config.yaml
n_layer: 11
d_model: 224
n_experts: 32
experts_per_token: 1
d_expert: 288
d_shared_expert: 0
activation: "swiglu"
moe_layers: [3, 4, 5, 6, 7, 8, 9, 10]
router_score: "softmax"
normalize_top_k: false
routed_scale: 5.66
balance_loss: 0.00743
balance_bias: false
router_noise: 0.05
router_cosine_scale: 14.0
init_std_router: 0.0397
lr_router: 0.00154
n_head: 5
n_kv_head: 1
head_dim: 32
vocab_size: 8192
norm: "rmsnorm"
norm_place: "pre"
norm_eps: 1e-05
positions: "rope"
rope_base: 1900.0
rope_fraction: 0.75
qk_norm: true
attn_scale: 0.177
tie_embeddings: false
parallel_block: false
init: "uniform"
init_std_qkv: 0.0332
init_std_o: 0.0
init_std_up: 0.0332
init_std_down: 0.0
optimizer: "soap_variant"
lr: 0.00637
beta1: 0.95
beta2: 0.98
weight_decay: 0.045
lr_head: 0.0171
warmup_steps: 97
schedule: "wsd"
decay_fraction: 1.0
decay_shape: "linear"
final_lr_fraction: 0.1
batch_tokens: [131072, 262144, 393216]
seq_len: 256
doc_mask: true
train_tokens: 806500000
steps: 3414
dataset: "wikipedia_en"
Below are experts of layer 3 (counted from 0) of a mixture-of-experts language model. Rows are named router (the router's row for the expert), down (a neuron's output weights, with its number) and show model dimensions 0-223. Each number is 50 + 15 x the weight over its row's rms, rounded and kept within 0 to 99.
After each expert's rows: a language model's description of what the expert responds to. This comes from a sample of Wikipedia text that the model never trained on.

# expert 19
router:48 23 44 68 74 51 63 65 62 43 55 60 41 63 30 58 61 47 34 45 48 52 32 61 61 39 45 78 39 60 50 52 50 66 59 30 67 53 49 34 62 66 32 26 65 77 26 74 37 58 76 84 28 61 57 48 48 48 36 76 58 45 20 27 61 60 44 26 61 41 56 33 45 66 38 51 61 15 82 46 67 70 44 84 41 26 48 57 67 73 36 33 61 58 33 54 40 72 40 48 43 50 37 85 59 31 48 65 39 37 52 47 42 54 54 40 51 66 67 40 38 38 71 54 37 64 97 40 64 49 49 31 49 62 58 40 47 55 50 42 72 54 74 35 52 44 66 37 59 35 61 99 55 52 63 13 58 57 49 49 57 48 36 44 45 38 30 56 60 36 53 69 36 42 71 72 46 49 25 25 27 34 35 41 40 74 42 50 46 23 39 55 27 46 51 55 43 65 42 64 59 57 65 68 52 44 36 32 62 29 64 22 58 47 49 40 62 52 68 41 46 28 38 37
down1:45 41 64 48 47 34 54 27 29 43 50 61 47 51 59 16 83 53 84 71 59 46 86 54 26 51 60 60 60 67 49 66 63 59 52 64 30 58 40 57 29 39 48 34 39 40 34 41 59 40 52 68 75 43 67 61 50 53 36 69 43 26 46 48 64 31 59 55 50 50 49 62 41 21 51 21 41 68 51 54 38 34 27 66 40 70 48 74 42 45 83 61 38 50 26 65 33 53 63 40 57 51 52 58 36 40 53 58 48 21 51 57 44 36 55 44 56 77 25 59 51 31 39 63 37 17 43 56 75 67 33 51 46 58 35 10 76 53 20 43 39 51 21 11 79 51 42 46 29 52 45 44 29 30 47 52 49 57 55 37 45 68 60 49 42 36 56 68 28 74 44 62 26 44 28 58 46 55 61 78 62 56 51 27 51 50 18 51 59 45 65 54 70 32 12 46 60 55 31 61 37 56 79 30 58 61 63 39 57 40 67 61 38 59 49 20 42 55 59 61 41 42 35 39
What it handles: Latinate suffix pieces

# expert 1
router:54 78 40 49 23 36 63 27 31 31 65 76 40 21 32 17 26 57 49 37 42 43 32 42 23 78 33 56 41 46 29 49 43 54 49 50 37 71 51 50 36 50 60 80 78 25 50 34 29 62 71 06 65 60 51 42 31 32 50 49 57 27 34 64 21 92 38 57 55 67 39 42 45 40 71 45 38 78 54 43 43 52 77 35 50 62 53 54 43 37 52 33 39 28 70 58 12 55 74 54 69 75 63 32 54 62 50 40 73 21 10 57 68 74 37 48 61 53 64 49 48 44 66 46 57 28 39 58 49 39 54 57 75 36 53 44 66 55 35 66 32 51 48 66 35 38 57 45 45 55 74 54 52 74 35 69 40 60 30 41 62 32 68 36 31 39 97 70 48 38 52 39 38 60 36 63 64 52 54 45 54 36 57 50 39 39 47 45 47 35 55 55 51 52 76 34 64 50 47 61 54 53 35 34 64 56 59 52 49 30 57 68 52 56 60 52 47 51 54 45 49 65 57 38
down1:62 32 63 35 58 48 42 37 30 45 67 35 25 75 56 52 63 56 57 34 27 33 49 24 55 39 58 39 50 33 74 29 55 51 59 53 47 51 31 77 39 32 71 40 63 43 54 48 46 40 51 44 63 57 36 45 69 64 27 60 56 63 51 41 47 60 68 88 61 43 38 63 29 58 60 62 53 39 64 51 45 55 69 34 47 37 11 42 66 43 43 43 32 37 36 37 55 57 62 38 14 46 20 54 22 59 21 41 45 26 60 39 24 74 56 54 57 69 74 50 63 47 46 62 38 22 71 59 49 38 99 52 34 41 63 56 41 37 48 24 62 45 40 51 29 65 45 25 63 59 30 23 52 74 63 43 45 50 54 54 71 55 60 66 82 52 24 48 36 56 38 60 75 37 28 70 76 43 42 68 66 47 66 62 46 43 57 25 43 45 37 29 64 60 52 53 59 29 74 22 46 47 52 35 77 58 46 42 35 48 47 34 37 47 53 55 70 44 67 14 54 47 60 71
What it handles: Of/to after nouns

# expert 14
router:48 51 70 49 59 41 50 44 43 61 61 39 66 66 59 34 44 32 75 35 92 46 50 60 09 76 62 32 73 50 40 45 36 54 21 33 47 50 70 37 21 60 55 67 54 41 27 53 57 22 62 45 37 70 59 64 65 35 38 57 30 43 83 42 68 31 42 79 64 57 54 39 41 57 48 37 36 16 34 61 58 77 59 37 43 87 41 80 68 52 59 67 67 46 64 67 54 77 44 33 49 45 62 44 44 06 62 58 56 59 23 45 49 60 57 56 50 37 82 18 35 36 64 35 70 66 66 47 65 59 47 66 46 25 40 56 42 37 68 67 57 52 67 51 37 51 40 32 37 57 53 70 55 54 54 72 52 72 50 25 70 54 58 43 36 50 43 53 76 60 38 47 53 77 63 52 56 66 65 34 48 45 64 45 56 47 55 56 55 83 29 80 36 32 49 49 50 49 53 43 74 54 72 50 67 52 46 53 74 30 60 72 34 47 42 38 29 47 54 52 44 46 60 52
down1:47 45 27 54 43 47 35 51 76 65 20 34 50 60 37 51 51 54 76 61 66 45 19 19 40 59 63 68 77 30 43 38 81 56 61 44 58 55 38 28 57 55 45 29 51 65 68 62 52 66 47 49 38 37 35 48 27 49 44 71 16 26 57 55 44 51 31 33 39 36 35 62 51 46 52 35 56 90 29 61 73 61 41 35 58 64 34 47 66 61 66 51 46 43 57 31 29 48 66 38 61 24 71 32 66 55 63 36 45 52 74 62 48 43 36 39 39 68 31 31 64 58 61 60 22 55 64 65 38 61 45 44 33 66 50 65 79 64 28 39 34 53 35 34 73 43 35 53 44 60 50 65 47 38 14 47 60 66 43 29 31 44 38 44 36 96 64 60 50 38 67 45 58 35 62 56 45 30 65 26 29 23 23 28 43 61 68 48 61 55 35 49 28 55 50 31 81 32 45 41 21 47 53 60 52 40 49 57 43 43 29 72 46 25 53 51 53 50 60 54 56 78 64 65
What it handles: Final letters in names

# expert 23
router:58 12 58 70 52 23 49 46 75 75 64 52 67 57 46 29 32 44 43 41 37 53 55 38 58 89 47 28 34 24 35 38 54 77 48 34 52 33 37 58 51 59 42 33 32 36 63 52 35 31 56 58 23 51 61 53 99 60 52 40 49 56 52 52 60 65 59 44 51 76 55 75 35 64 39 76 48 40 65 41 88 65 48 76 53 52 42 49 79 41 57 42 55 41 38 70 15 53 50 50 31 82 72 62 66 37 52 84 52 71 43 63 40 34 54 46 58 19 45 53 43 55 55 39 53 73 47 55 39 37 59 65 36 59 57 56 59 29 56 25 56 62 61 55 69 31 60 50 60 71 50 39 20 64 45 52 83 52 59 56 50 45 32 55 54 41 50 50 56 40 83 64 53 49 42 46 59 63 39 36 31 47 59 38 53 28 29 42 49 44 57 68 40 41 49 39 67 32 45 66 40 37 20 58 52 38 57 41 66 61 76 41 27 45 78 36 55 59 60 33 49 71 41 86
down1:49 46 37 39 37 63 66 41 49 50 39 24 56 46 48 54 51 59 45 41 42 52 65 46 41 20 52 59 61 35 31 36 36 65 60 46 74 49 39 31 65 55 25 38 47 40 49 73 54 55 58 85 41 36 29 57 46 47 50 23 28 32 31 42 51 64 55 63 73 69 53 38 33 66 71 30 39 64 48 71 51 78 46 30 40 56 32 64 45 57 68 66 49 71 43 43 67 30 37 54 49 71 50 80 45 58 50 40 35 37 58 43 65 48 64 54 87 62 48 54 17 62 41 56 63 53 54 30 53 58 29 67 59 49 78 64 62 37 70 56 25 48 39 56 20 10 72 69 43 48 32 21 53 29 57 19 69 58 55 28 38 45 28 75 50 57 46 42 59 42 47 51 50 22 59 68 54 31 57 65 88 47 46 53 24 45 59 47 91 60 47 36 38 57 63 37 39 48 37 53 61 61 46 41 46 74 55 48 67 54 44 59 66 56 71 54 51 72 37 67 19 98 38 48
What it handles: Adjective suffix pieces

# expert 24
router:13 68 37 58 38 39 40 31 57 30 62 64 59 34 51 58 65 23 66 41 55 68 55 53 50 48 87 31 33 45 39 48 56 73 62 65 34 72 33 67 64 55 61 48 43 51 57 36 36 43 50 39 78 74 34 42 44 49 38 45 70 40 62 39 44 43 64 63 35 61 66 70 50 49 62 45 55 54 44 43 57 61 40 73 44 56 52 26 50 68 53 38 94 34 38 30 70 46 16 52 77 51 61 30 48 63 58 35 33 36 53 31 47 55 31 66 50 49 74 74 45 84 65 39 22 52 44 48 32 11 65 66 13 51 52 54 76 65 47 66 51 52 65 42 45 47 43 66 42 45 61 48 50 37 47 42 60 58 66 57 52 71 55 60 65 37 53 44 38 58 52 33 70 36 58 37 37 45 53 70 38 50 47 48 42 44 30 81 65 38 35 11 33 72 65 70 46 37 71 63 31 53 35 34 51 50 49 67 62 71 46 58 15 29 37 61 55 75 51 49 06 36 39 64
down1:37 29 63 44 36 39 56 45 57 23 58 73 63 11 45 41 36 40 54 65 44 61 36 44 47 40 37 50 60 66 45 57 58 59 67 51 78 55 43 68 43 64 48 57 30 59 83 59 44 41 55 54 53 67 43 59 56 78 47 35 63 44 11 27 60 57 71 43 79 34 27 31 50 38 48 46 91 46 47 37 42 53 45 21 27 79 66 39 45 40 21 34 48 46 68 66 35 66 31 58 49 51 48 57 35 37 65 58 47 33 37 21 68 37 60 30 73 45 42 55 43 44 34 69 26 54 63 41 57 47 75 56 41 47 73 46 40 53 65 22 65 33 63 57 61 29 17 51 89 58 32 21 32 57 29 65 49 52 71 40 25 51 41 42 44 44 44 48 57 31 56 53 57 27 55 42 66 23 45 27 60 27 44 53 49 41 58 67 58 54 48 77 61 34 50 43 66 38 52 72 66 50 49 31 64 42 46 53 67 55 43 83 56 49 76 53 59 56 31 29 61 84 37 58
What it handles: Table cell separators

# expert 0
router:22 35 83 49 73 53 52 41 63 42 39 45 37 71 55 67 66 36 63 67 40 84 63 65 52 39 58 55 63 42 57 73 42 50 39 48 67 41 46 35 24 57 23 38 41 59 28 63 49 45 54 63 19 78 42 61 29 42 41 37 51 42 61 33 40 56 47 69 50 51 53 37 50 53 57 66 25 45 46 55 63 27 41 40 70 39 49 42 77 31 58 48 34 60 48 43 36 48 38 66 40 59 32 34 11 48 34 50 17 62 72 36 58 45 38 64 64 33 34 42 43 43 48 52 58 72 62 57 93 48 70 59 43 53 69 69 28 46 65 42 29 30 48 67 29 38 40 60 40 94 50 54 42 72 37 61 25 55 63 74 29 47 30 46 42 47 28 50 50 32 52 53 32 68 72 58 38 68 65 55 62 05 77 70 65 22 35 28 75 32 46 48 51 50 50 53 63 59 58 40 36 55 33 36 68 49 43 37 43 41 57 66 35 41 48 35 47 25 47 55 79 56 29 52
down1:37 57 47 57 63 53 44 57 21 69 53 32 40 44 27 49 29 54 73 62 56 21 61 57 53 57 77 63 32 46 65 43 33 49 73 39 51 48 49 33 67 29 21 37 51 39 53 66 49 57 46 41 66 32 75 47 29 59 25 47 22 64 42 54 33 57 70 32 39 62 53 60 64 64 46 42 50 65 59 70 55 52 49 47 41 71 22 84 46 49 58 38 37 77 50 64 52 42 53 24 46 38 35 55 58 81 47 74 54 53 49 58 84 60 40 72 52 25 49 42 25 32 37 28 55 37 66 67 65 50 52 55 46 61 41 64 33 51 71 60 36 60 45 26 76 50 48 65 63 72 07 46 47 48 35 08 11 54 40 72 48 66 58 49 73 44 40 65 47 39 46 39 49 29 49 59 47 38 75 57 45 66 64 45 40 44 56 59 40 69 58 36 48 42 52 70 60 31 28 43 68 57 45 34 45 43 56 70 49 62 29 46 41 39 59 54 59 55 49 35 30 21 34 00
What it handles: Table header and label cells

# expert 13
router:65 66 28 45 88 32 59 56 70 64 52 40 32 64 43 74 63 59 50 64 62 54 56 85 55 48 47 49 56 30 56 24 60 26 53 54 65 51 61 68 45 56 48 75 49 66 48 23 59 51 65 66 69 72 33 67 46 43 39 53 66 50 64 63 54 34 34 38 49 30 67 34 51 49 66 56 66 55 57 42 54 62 68 35 45 29 52 60 49 37 35 47 68 75 56 42 58 44 57 47 31 47 50 64 60 52 62 79 53 56 55 37 63 48 57 66 33 40 31 50 82 76 44 53 58 64 65 45 55 50 32 94 42 62 38 49 22 84 62 45 32 45 77 36 36 59 45 39 57 56 53 47 48 41 70 21 40 32 59 55 64 36 26 70 36 65 34 46 70 52 52 57 54 83 56 40 36 63 45 31 56 65 28 38 67 41 39 61 43 85 25 33 29 36 42 21 59 68 61 40 57 23 61 79 43 38 61 68 35 37 66 83 30 40 40 37 48 57 26 71 45 69 71 76
down0:58 57 63 32 54 70 44 62 28 49 60 50 43 49 43 54 45 70 51 43 58 41 53 63 34 58 56 50 32 61 44 32 51 54 77 52 31 57 32 63 71 85 72 53 76 63 44 49 55 37 63 66 26 38 22 48 52 33 00 55 60 64 46 63 67 51 65 29 71 54 55 20 58 34 47 57 46 53 60 23 42 41 47 56 34 45 67 63 46 32 38 72 67 69 58 35 50 47 76 57 68 62 36 43 33 61 58 56 63 59 49 46 45 44 34 32 63 65 52 57 71 85 48 60 36 83 56 42 26 31 35 16 33 33 53 44 42 39 45 28 75 40 62 11 25 58 66 69 53 22 35 49 37 49 36 56 54 57 56 63 29 63 50 68 69 55 72 34 79 34 71 40 45 54 65 37 53 28 45 37 48 54 62 79 55 71 67 44 41 43 19 43 38 60 76 31 47 50 46 70 35 43 49 58 68 61 40 43 68 29 75 43 83 36 57 48 31 62 46 51 72 67 45 53
What it handles: Foreign name fragments